config = dict(
    n_layer=10,
    d_model=256,
    n_experts=32,
    experts_per_token=2,
    d_expert=352,
    d_shared_expert=0,
    activation='squared_relu',
    moe_layers=[0, 1, 2, 3, 4, 5, 6, 7, 8, 9],
    router_score='softmax',
    normalize_top_k=True,
    routed_scale=1.41,
    balance_loss=0.00813,
    balance_bias=False,
    router_z_loss=0.0001,
    init_std_router=0.0301,
    lr_router=0.000748,
    n_head=4,
    n_kv_head=2,
    head_dim=64,
    vocab_size=8192,
    norm='rmsnorm',
    norm_place='pre',
    norm_eps=1e-06,
    positions='rope',
    rope_base=10000.0,
    rope_fraction=1.0,
    qk_norm=False,
    attn_scale=0.125,
    tie_embeddings=True,
    parallel_block=False,
    init='uniform',
    init_std_qkv=0.0248,
    init_std_o=0.0,
    init_std_up=0.0248,
    init_std_down=0.0,
    optimizer='adamw',
    lr=0.00217,
    beta1=0.9,
    beta2=0.98,
    weight_decay=0.15,
    lr_head=0.00911,
    grad_clip=1.0,
    warmup_steps=281,
    schedule='wsd',
    decay_fraction=0.76,
    decay_shape='linear',
    final_lr_fraction=0.0,
    batch_tokens=131072,
    seq_len=256,
    doc_mask=True,
    train_tokens=532700000,
    steps=4065,
    dataset='wikipedia_en',
)
Below are experts of layer 6 (counted from 0) of a mixture-of-experts language model. Rows are named router (the router's row for the expert), up (a neuron's input weights, with its number) and show model dimensions 0-255. Each number is 128 + 32 x the weight over its row's rms, rounded and kept within 0 to 255.
After each expert's rows: a language model's description of what the expert responds to. This comes from a sample of Wikipedia text that the model never trained on.

# expert 13
router [118 188  89  49 149 107  71 147 156  77 112 105 172 146 113 111 163 104 119 150 151 155 100  94 196  87 142 161 137 115 160  83 135 132 212 183 128 112 164  56 130 165 136 138 134 129 156 140 100 106 103 193  96 109  92 152 175  94  99 123 162 113 106 128  97 167 116 184 128 216 135 105 146 120 188 175 129 146 125 196 195 116 155 135 132  98 230 151 126 123 170 140  67 111 142 110 164 100 160 125 150  92  90 159 155 126  91 183 129 148 125 124 117 121 133 130  62 160 174 143 120 179 117 187 137  98 160 126 113 128 133 131 131 110  87 119  99 108 122 123 166 122 119 111 107 124 119 113 159 122 108 152 108 131 116 210 121 138 102 130 114 110 201 117 115 147 120  98 141 198 100  69 171 173 161 163 106 125 150 111  90 156 135 116 140 124 165 183 177 107 133 127 110 167 119 132 137 161 157  40 142 156  85 115  86 109 120 183  88 134 163 105 100 113 152 178 131 174 103  86 115 150  82  93 141 160 137 151 107 141 150 152 174  95 137 160 136 149 132 120 145 152 154 155 140 146 151 143 132 142 101 102 171 176 194  92]
up4 [152 191 120 115 157 141 122 103 103  78 160 127 145 119  92 143 147  84 129 110 135 194 200  91 199 161 121 108 120 122 120  96  83 119 141 188 170  99 205  96 163 102 113 114 124 133 155  71 128 142  76 133 184 143 144 143  85 115 127 167  78 183 248 121 164 165  80 181 149 126 131 146 181 122 109 116 192  95 152  78 152 105 132  89 153  98 132 157 122 150 167 127 111 128 123 162 147  75  61 110 124 114 150 201 113 129  89  64 162 185 101 128 149  92 150 208 116 112  91 143 120 130 115 162 142 118 158 167 132 127 217 154 111 162 135 166 153 143  75 137 139 120 113 144 152 154 109 141 140 145 146 127 165 108 129 122  55 102 128  85 144 120 126  97 112  97  96 167 152 115 139 176 169 144 155 142 176 135  93 103 152 133 153 123 210 133 137 132  87 102 148 151 123  78 130 160 108 145 103 148 136  63 163 176 119 133 137 146 159 129 168 127 147 121 113  93 122 145 120 193 174 153 134  85  84 120 118  64 119 115  71  96 124 115 115 175  88  96 110 106 136  95 137 129  80 136 122 115  95 155 114  76 115 123 137 132]
What it handles: Line breaks and wiki heading markup such as ==, ===, s==, also==, closing section titles like Honours, Gallery, Statistics.

# expert 4
router [139 162 162 108 145  74  63 114 114 111 145  75 153 162 138 147 195 118 158 162 127  84 143 129 155 118 183 129  94  80 149 116 138 134 173 138 149 125 134 105 187 179 118 189 134 100 142 103  61  99  88 122  59  79  85 128 133 147  99 102 152 116 117 161 133 156 126 162  98 188 113 115 103 141 154 149 157 163 170 150 205 128 194  98  73  83 190 104  76 135 164 118  78 117 141 129 108  89 177  97 111  99  76 155 113 179 102 134  93 208 150  85  90 162 165 131  65 148  85 147 132 149 109 117 145  80 119 162 124  73 104 167 108 120  95 176 126  80 134 159 172 122 122 139  88 125 128 139 131 106 149 155 119 148 159  96 113 166 112  99 114 166 118 104 155  89 116 180 139 151  82 103 187 181 172 115 105  84 160 107 131 142 154 142 155 149 121 189 159 147 189 124 126 125 105  81 123 141 135 115 160 137 166 154 124 119  93 135  93 176 158 100 119  87 180 178 142 144  83 190 122 122  95 116 126 167 137 141 107 100 175 134 120  81 131 141 141  95 157 168 128 112 176 152  99 117 196  67 152 157  68 131 126 155 135 101]
up3 [198 153  81  98 103 139 100 128 105 121 104 136 210  69 147  69 154 119 149 165 190  98 157  83 124 115 135 148 154 171 148 154 157 152 148  93  78 132 176  78 163  91 184  83 168 154 145 136 174 171 160  90  86 106 103 106 114 119 112  99 123 157 134 170  99 160 161 150  93 141 139 139 126 141 143  90 181 102 101  89 156 147 114 109 152 141 163 180 219 122 124 137  76 151 127  96 136 171 129 133 170 147 156 116 143  83 126 135 179 160 156 160 103 105 136 144 191 144 175  94 147 139 133 215 151  90 150 199 136 109 137  98 144 108 183 121 123 153 124 160 111 168  90 117 155 107 102 210 173 133  89 105 134  85  89 110 104 125 116 100  96 120 140 118 145  94 121 119 132 179  97  85 152  85 150 163 100 142 116 132 120 102 173 157 140 137 128  84 140 106 136 157  63 135 162  59  93 150 135 105 174  93  77 148 160  73 120 139 133 118 139 169 177 168 132 143 126 159  88  42 125 106 151 161 109 116  97 134 137 168 148 173 109 191 174 130 118 174 148 143 127 156 128 133 133 139 107  87  89 100  58 159 146 158 143 102]
What it handles: Pipe characters dividing cells in wiki tables of scores, dates, census and election figures, plus infobox labels like Born:, Genus:.

# expert 19
router [157 146 168 112 124  85 100 114 178 120 130  91 144 128 116 160 115 158 182 173 143 121 104 120 161  68 147  96 122 113 103 150 118 162 179 140  98 107 138  69 222 127 103 141 106  98 184 132 123 175 121 105 117  73 117 168 122 144  61 104  97 124 106  82 119 122 150 160  64 148  86 167 113 155 164 194 129 144 168 125 198 121 137 109  97 122 217 149 129  73 155  82  84 126 161 160 141 131 145 126 143 107  98 147 110  87  82 104 114 183 123 134  49 117 168 120  83 147  91 107 121 149 135 212  98  83 131 131 111  80 168 135  94 112 130 104 110 145 198 175 216  96 119 109 187 125 109 161  79 132 115 165 158 121 144 168 109 142 148 107 103 154 121 125 156  93 131 113 116 113 153 113 166 205 159 119  79 166 181 124 160 152  84 145 150 124 127 122 189 163 134 169 118 125 139  93 114 111  92  99 148 128 178 114 131 110  99 174 124 181 136  71 163 144 112 119  99 132 112  59 108 139 112 120 138 162 148 144  73 108 149 177 188 151 119 137 182 104  94 118 114 138 169 125 136  96 166  87 136 154  90 150 151 150 133  89]
up0 [162 138 108  92 141 118 140 183 140 123 107 126 108 159 121 148 144 142 163 107 122 117 178  69 172 152 160 110 107 172 162 153 121 104 156 116 122  89 134 131 138 129 151 111 160  86 111 151 180 140 157 182 139  69 115 131 184 144 111 130 156 109 154  99 165 178 133  95  83 189 122 148  84 135  97 119 112 105 125 156 122 125 182  93 148 131 115 135  82 111 180 105 119 114 142 161 118  80 156 166 120 134 117 136 125 180 106 149 130  96 147 109 151  99 169  68  84  80  97  77 125 100 108 185  87  91 165 163  72 133 106 156 136 145 168 133 143 104 157 156 107 109 111 165 139 177 151 117 122 145  77 150  80 129 138  78 107 124 169  99  84 150 125  96 137 112 151 189 134 128 118 157 110 128 114 140 132 153 119 100 122  55 191  87 136  89  99 234 118 102 176 140 163 159 108 130  79 102 152 174 122 165 131 192 134 125 176 149 121 218 106 150 110 170 141 125 118  92 139 148 132 133 121 154 158 122 118  72 101  88 119 148  98 157  11 227  80  85  55 146  71 135  75 123 127 157 142 102  98 123 124  93 143 170 125 143]
What it handles: Opening pieces of lowercase words split into tokens, such as gr in grants, al in alignment, dis, inter, sh, fl.

# expert 21
router [146 146 101 129 175  71 106 156 111 137 127 146 125 108 151  84 137 130 196 149 155  83 102 126 172 105 169 119  91 151  96 101 151 139 165  89 109 147 172 109 174 112 114 175 179 148 154 151 114 130 108 122 122 108  80 175 114 101  90 123 122  75 101 120 145  99 114 117  85 147  81  94 140 121 194 114 121 132 113 149 228 154 149 142 102  74 176 137 125 164 160  69 148 130 152 134 150 132 145 117 170 102 100 186 152 104  99 154 153 100 139 124 117 142  86 124 100 139  97  58 111 163  95 177 174 120 118  97 160  77 107 138 162 149 157  90 109 164 204 169 216 122  75 143 142  79 141 135 112 106  50 116 160 165 144 177  63 124 118 130 125 175 181 113 140  84 136 110 115 112 128  96 134 139 131 117  83  86 188 127 151 159  81 109 145 145 108 123 188 163 156  85 122  86 106 139 131 133 144  23 147 134 157 179 148 116  89 138  90 148 158 118 165 135 162 171 151 132 127  72  83 141  98  81 116 143 170 165 112 143 171 144 197 153  98 133 116 127 148 215  93 155 174 119 155 114 140 119 135 153 122 138 135 163 157 106]
up1 [109 113  68 128 122 122 146  72 101  64 128  89 110 104 139 148 132 103 104  78 101 153  76  86 165 102 162 137 156  82  89 169 123 182 173 145 153 112 145 159 133 130 140 153 134 162 148 174  62 121  92 115 108 119 147 142 108 131 122  48 176 152 219 156 129 136  84 133 160 132  96  64 121 136 204 102 103 204 135  88 167 105 137 152 161 140 129 151 122 155 142 190 155  94  92 134 124 133 185 113 157 143 103 170  71 115 108 128 138  87 106 133  99 101 112 148 179 142 164 108 105 210 163 152 199  84 129 110 117 106 115  97 176 140 153  95  97 128 134 147 163 151 114 129 112 124 105 128  62 128 164 114 134 150 178  78  82 163 164 146  82 133 167 153 182  94 143 130  90 119  71  89 116 150 109 127 124 148 210 125 121 101 132 132 139 143 109 142 108 101  87 136 136 164  98 157 133 129  95 100 156  72 156 123 115  90  86 150 147  66 138 135  90 115 149 123 185 127  75 105  57 150 163 120 161 150 184  84 159 118 131  98 124 123 123 132  76 148 141  94 182 112  96 114 108 178  97 142 159 154 111 153 107 171 180  77]
What it handles: Middle pieces of longer lowercase words before suffixes like -ed, -ing, -ation, such as resol(v)ed, ex(am)ines, or(nam)ents, discuss(ed).

# expert 31
router [139 129 164 168 160  97 106 172 127  91 125  95 153 144 103 124 134 121 162 135 142 101 142  90 179 160 147 140  82 124  53 132 149 172 178  77 104 144 106 143 141 120 116 125 177 138 143  96  71 169 117 104 150 104 100 148 151 147 107 123 144  98 151  83 152 153  88 145  81 133 118 104 155 117 168 157 139 121 148 173 215  94 172 149 158 144 156 130  68 150 164 117  69  89 153 115 122 158 115  59 129  95 116 191 164 102 149 169 112 183 129  72  88 114 171 103 122 148  37 106 101 125  64 127 123 122 163 147 149  66 119 123 137  90 158 141 156 153 136 166 170 104  90 102  77  92 195 147  70  76 125 129 106 142 156 146 147 127 154 120 153 142 158 118 120  79 106  85 116 142 172  90 184 135 140 102 111 112 159 120 167 138 168 162 133  82 175 108 135 177 172 106  99 116 148 136 137 177  91 112 160 108  89 118 157 119 148 172 104 148 194  96 108 124 107 168 181 185 145  48  71 196 113 106 184 192 176 115  92  99 129 159 139 116 114 116 146  94  96 148 112 130 148 109 112 135 144 124 157 196  94 109 103 149 110 147]
up0 [170 159 156 134 180 125 141 177  96 152 133 150 139 167 137 135 112 119 180 155  94 134 143 137 144 165 131 144 196 197 109 188  93 155 152 133 215 170 157 159 129 150 117  89 135  99 127 112 138 156 114 123 131 155  80 140 111 146 146 117 133  80 142 137 162 179  78 152 152 154  82  93 108 140 177  42 161 154  97 108 145 130 128 140 125  86 145 144  83 108 117 183 135 131 172 143 159 133 133 110 148 118 111 163 143 119 111 166  47 149 137 103 101 184 170  99  86 156 104  98 105 127  91  94 149 103 114  72 136 141  62 102  92  76 129 175 117  98 159 115 155 164 139  65 120 101 187 151 107 143 120  94 129 166 108 158 176 103  47 176 133 113 142 132 114 131 116  64 118 172 121 140  96 154  97 155 139  61 113 134 115 127  95 155 144 116 115 134 127 127 118  72  86 163 188 129 116 156 116 112 164 136  95 145 153  40 176 122  86 191 114 117 157 120  86 138  76 143 156 149  57 131 160 188 125 103 117 172  88 156 202 153 159 152 108 162 189  95 128  71 123 170 154 112  89 108 149 100  98 132 143 146 102 119  95 123]
What it handles: Middle pieces of names and titles split into chunks, in song, film, team or episode lists, such as Funny, Beavers, Bouncers.

# expert 22
router [105 105 171  86 149 138  82 114 150  83 111 130 163 149 110 146 188 144 140 167 116 146 101  89 126 118 159  79 112 117 122 137 139 159 176 148  92 100 137  86 235 193 120 191 122 117 178  83  83 149 122 127 111  70 104 146 169 163 109  85 113 141 179 101 133 146  97 135  96 149 120  99 147  97 118 157 136 113 127 163 206 157 135  60 150  99 124 160  67 136 161  89  54  80 145  89 128 157 129 141  86  90 134 138 164  48 114 134 163 135 155  88 156 106 113 136 129 151 137 121  68 166 104 152 198 118 147 139  81  95 126 140 116  96 113 129 156 205 155 161 206 145 149 111  94  74 122 101 115 119 118 155 121 134 145 126  83 136 129 108  79 161 143  55 159  71 111 126 128 163 136 109 175 159 172 104  90 113 153 117 135 106 122 134 118 123 106 181 137  96 144 186  90 167 132 118 104 156 145  77 185  86 133 118 132  77 110 178 133 149 157  90 127 141 150 159 133 164  83  71  88 172  66 131 154 204 145 164 133  79 118 148 129 146  73 136 146 148 137 145 149 124 114 110 126  80 171 113 148 147  81 117 149 107 127 120]
up0 [138 134 113  98 147 137  96 159  73  58 102 157 178 180 168 165 152 114 108 166 106 120  86  85 104  98 147 168 112 106 104 132 151 157 150 128 158 166 117  83 167 156 121 133 171  97  85  91 113 122  84  90  61  72 133 167 122 148 126 162 159 165 173 115  69  85 105  92 138 127 138 140 120 112  67  99 144 167 122 110 148  78 130  78 112 129 112 170  74 131 152  74 121  94 117 142 133 153 135 137  92 126  95 101 162 155  55 227 124 154 122 117  94 122 141 163 152 152 131 116  87 108 105 143 115 152 218 153 113  38 127  95 151 193  63 144 164 137 239 146 136 128  91 191  93 132 138 142 168 134  62 169 121 143 104 187  74 132 140 121 112 163  98 129 110 101 109 149 131  82 150 141  89 131 146 154 175 135 165 108 118 149 136 157 103  74 125 100 195 117 124  45 166 128 130 143 105  95 168 138 120 142 111 125 106 106  83 145  97 154 163 106 115 139 120 133 132  56 187 103 178 102 103 186 119 147 102 143 141 153 119 137 113 132 172 144 146 108  87 135  93 118 130 148 127 119 119 171 135 138 145 145 102 143 121 142]
What it handles: Pieces of non-English names and words, often Polish, Hungarian, Vietnamese, with accented letters like á, ó, ł, e.g. Tomasz, Szolnoki.